config.toml
n_layer = 11
d_model = 320
n_experts = 16
experts_per_token = 3
d_expert = 192
d_shared_expert = 0
activation = "swiglu"
moe_layers = [0, 1, 2, 3, 4, 5, 6, 7, 8, 9, 10]
router_score = "softmax"
normalize_top_k = true
routed_scale = 1.73
balance_loss = 0.0078
balance_bias = false
router_noise = 0.3
init_std_router = 0.02
lr_router = 0.00103
vocab_size = 4096
norm = "rmsnorm"
norm_eps = 1e-05
tie_embeddings = false
optimizer = "soap_variant"
lr = 0.00201
beta1 = 0.95
beta2 = 0.99
grad_clip = 1.0
batch_tokens = [32768, 65536, 98304]
seq_len = 512
train_tokens = 594500000
steps = 9538
dataset = "wikipedia_en"
Below are experts of layer 2 (counted from 0) of a mixture-of-experts language model. Rows are named router (the router's row for the expert), gate (a neuron's input weights, with its number), up (a neuron's input weights, with its number) and show model dimensions 64-127. Each number is 500 + 50 x the weight over its row's rms, rounded and kept within 0 to 999. Numbers have three digits each.
After each expert's rows: "mostly gets" lists some tokens that are sent to it at least half of the time. This comes from a sample of Wikipedia text that the model never trained on.

# expert 13
router:482470512499473490483436421549463497511528499510456484477528513487616559488421536507504515520504563452462513472494430508426524432505611491507465477515539472490541503520422464547596432500498502
gate0:403469422511439459450559539425501585504434445460519532586515401467472462508404553412540472490511504579508446447429436519457473528544645494508551555458474487514573477547538495444455490459439490
up0:527504459562479602462521563441466502483419481453486564493550488591489493559440434506612465511602409531433432415500541521506483495505586458492484624457486490452524510464478468537554514433414534
mostly gets: "\n", " |\n", " |", ";", "|", " and"

# expert 9
router:474506565560602461417506470442501508523577492446457441527555387556462478516532411513477578496532497593540562546484455528512614471496430468515516481498521467435469517554374523509567482448536526
gate0:528485527440524488573526543534492567531502540587611439479426447470530437525485420483478391559431541471525490465512520461481452613566422468457522473565487533527504555499536475436513518535502517
up0:492515542470520573559566510491593508499468562581499456514463503483395507534478423547512439479480475570500505423531478547505476549537449467471500513532504459493518520493499548436487499588462610
mostly gets: ".", "es", " it", "y", "ies", "ts"

# expert 8
router:511510503576483507468556429519488485478495578490549510462532529497441519487429500478448603416526469473501428481541552440490478533460566479488493493508541480536406497447536555490550393496439546
gate0:509497459458498433540519442467580587485524522443476511433529584542506440485483536454445519500500594451549517436483603515514393571477525518561444445466491538551541602485567580564519575527474591
up0:498503550541500462551504429467494448481451465526452442410465387467584552542530493546376534449521547548583541469512481489539527574418493562437471437486582524416476544474601449497421572499465617
mostly gets: "u", "el", "z", "io", "e", "ah"

# expert 6
router:559402502534570394471525529522453504505522480443542510524471532384387506489569419550569453390515507569419485574475486524522438532461472505482562545524589562524539451412520416461560404490494436
gate0:530549482504541539412535553557525461586434545508481443603434558530464450499445546471488526373448467520596532502478514612427451474482551412491493438533569464556566446444577494559563465564482559
up0:582530491512609533604518448489545508478441398461519569377553491462395546546550402455473516504496449521488489477474557402446445554379492485408539475532521473481434522444540473571453540504568501
mostly gets: " of", " from", " by", "In", "ul", "ess"

# expert 15
router:521580587520492573502467574512431485501482459448416550444419521516561472513458481483509598476520503494537404474468531543480530436509421431451505489464538462527380501500429461406441557507497470
gate0:445429570359561491458532538523450583477444506581474583404607572519471417444485528540467472446593567545346510506533533488534553471510453522486522453435521569526505465445539484508563470578416509
up0:578417459512507529522492413428541529403484517548491502514507507523497505573358507460565456410433550443577476536464487580525498515472545466505498472478511544427524448463503475583465565478444466
mostly gets: "us", "i", "as", "is", "ap", "os"

# expert 3
router:498558547586589532537592473463522590427472536498522550471447583558496576462493456482515505541499478436451613488527445480524490575549562532444498500442479459425589513529580456465455471497405491
gate0:475474454480502548352515438605500577510485568415593565422411523512473522568407581519520513536507512509499504440534488465495580601472532477548552530453466527419597530486434500531470460451519543
up0:568523519527585587409517399472504519550419500491553499518447499521485499529442442458530462454473490447574456509488581435481510533501437432445502552494525487528596503488498460467551522491541540
mostly gets: "ro", "ol", "ri", "ie", "in", " con"

# expert 14
router:456458558557516431523438582616480507441431463562498527468408504521561460496565499493551477481502393564530521537512562520535481570365459416565498479420430456448463528619537466481497521529446559
gate0:489504398527505513497512545522383483436454513543639515473535522521543550614483478490512513551458418465555493431476433430514549537411500591514504515519478517528480498601443395477462515483535500
up0:513569580454492529538526514431593521474492498484535409598429471540448412411500514440536473494533514461447518576536548473522394540558434531448474492485516533484535524508531560475538509483433438
mostly gets: " in", " at", " for", " had", "ated", "In"

# expert 12
router:418474428539492558562525495464516538413646510557472461430531533487526472517491508481519470585466453473546509430544470495514443513439455492579530490519564545558486548447518526553408555498512551
gate0:501466473481550511539473456535494503472423498493457520501416503571541535609456447416518429544567518565561473500564491509467466551470526526601499437513532472486455448368514539439487479395571502
up0:537525515550535463537470486543466460555536495576465491544516519491444527441582459405477480462545469489424533488469512458483499434581480547461425464464497455570533489588476430481534464485523443
mostly gets: "C", " St", "R", "S", " W", " w"

# expert 7
router:447432418416387542520553597558628483557534454517522528613509537497435561495451494483437499502467536423542543522543452421453521587547514524546395444469427532499541477529466427548500530505541470
gate0:473523597460513455467529548428512481462417475490519474461511518502540520490500499533448455435426508529538587578548484476564405498479571538551458479538524480481545560505517458538490579483617582
up0:590507491511547505522522431547458540526526613424526527482488465509434551544436452515487551453550518432530437478416459547408578452522473568505558529451494538475449485528436523472480490433337470
mostly gets: " (", " was", " on", " is", " were", " are"

# expert 5
router:536536442555511548617573441392484479489519479541507435535476514529398445516546502468514550529423576454515510499445533556530390491494476536507485482512493515442546509515543633587502501471563446
gate0:458564519515522495454485607500466464497596522492518503543443461635466498535551509474573467594461561435508550579501453435542496506418498518496487455520411442491506578501481462529502465432577451
up0:640480396567488479542592537535559575510531479533464484515547488533501540453491455510425589470517565483498444538491539529522477532569481524518503444447505524487411459531577488499562502538407536
mostly gets: " T", " S", " C", " B", " M", " L"

# expert 2
router:541471455460439533451487519493591474497496537472517496538507510548606495553506454414453473558500530524419427473502450414461548547503503523556469634487500512524536541454490470472469515525460477
gate0:492436495550469513452519477554439466548507456542496528492543442464584548546567456485486501528509522563459488526415451481473519485484523449483498501462559476557452505571506508526483479535403452
up0:536505472523478508523508532514539516573520492484526481543479453540395435438561571546435478514419567432511438549515514556480454509492513540510478471454435522545528489420475494490510452482496493
mostly gets: "en", "on", "–", "ant", " \"", " r"

# expert 10
router:494474461464516487509499474533507435610487493524527535530513451530526512508446561571497525537540511486500502511499389575468532465531562474479512603447522523527489467425498425507504438526460636
gate0:449394441589454440526492355587530470578536500554526467609478521524486558459522487495548520477471484525518521525505442546488435542575466524524494555523527547585500474478466452490438437528497505
up0:516427487566468486528480428515513406481503552467515522535489516529540588445439459506471533464498442527445505389541493545520471547507501478416535540508519553554471520439504380542498415515529458
mostly gets: " he", "al", "um", "ter", " I", " He"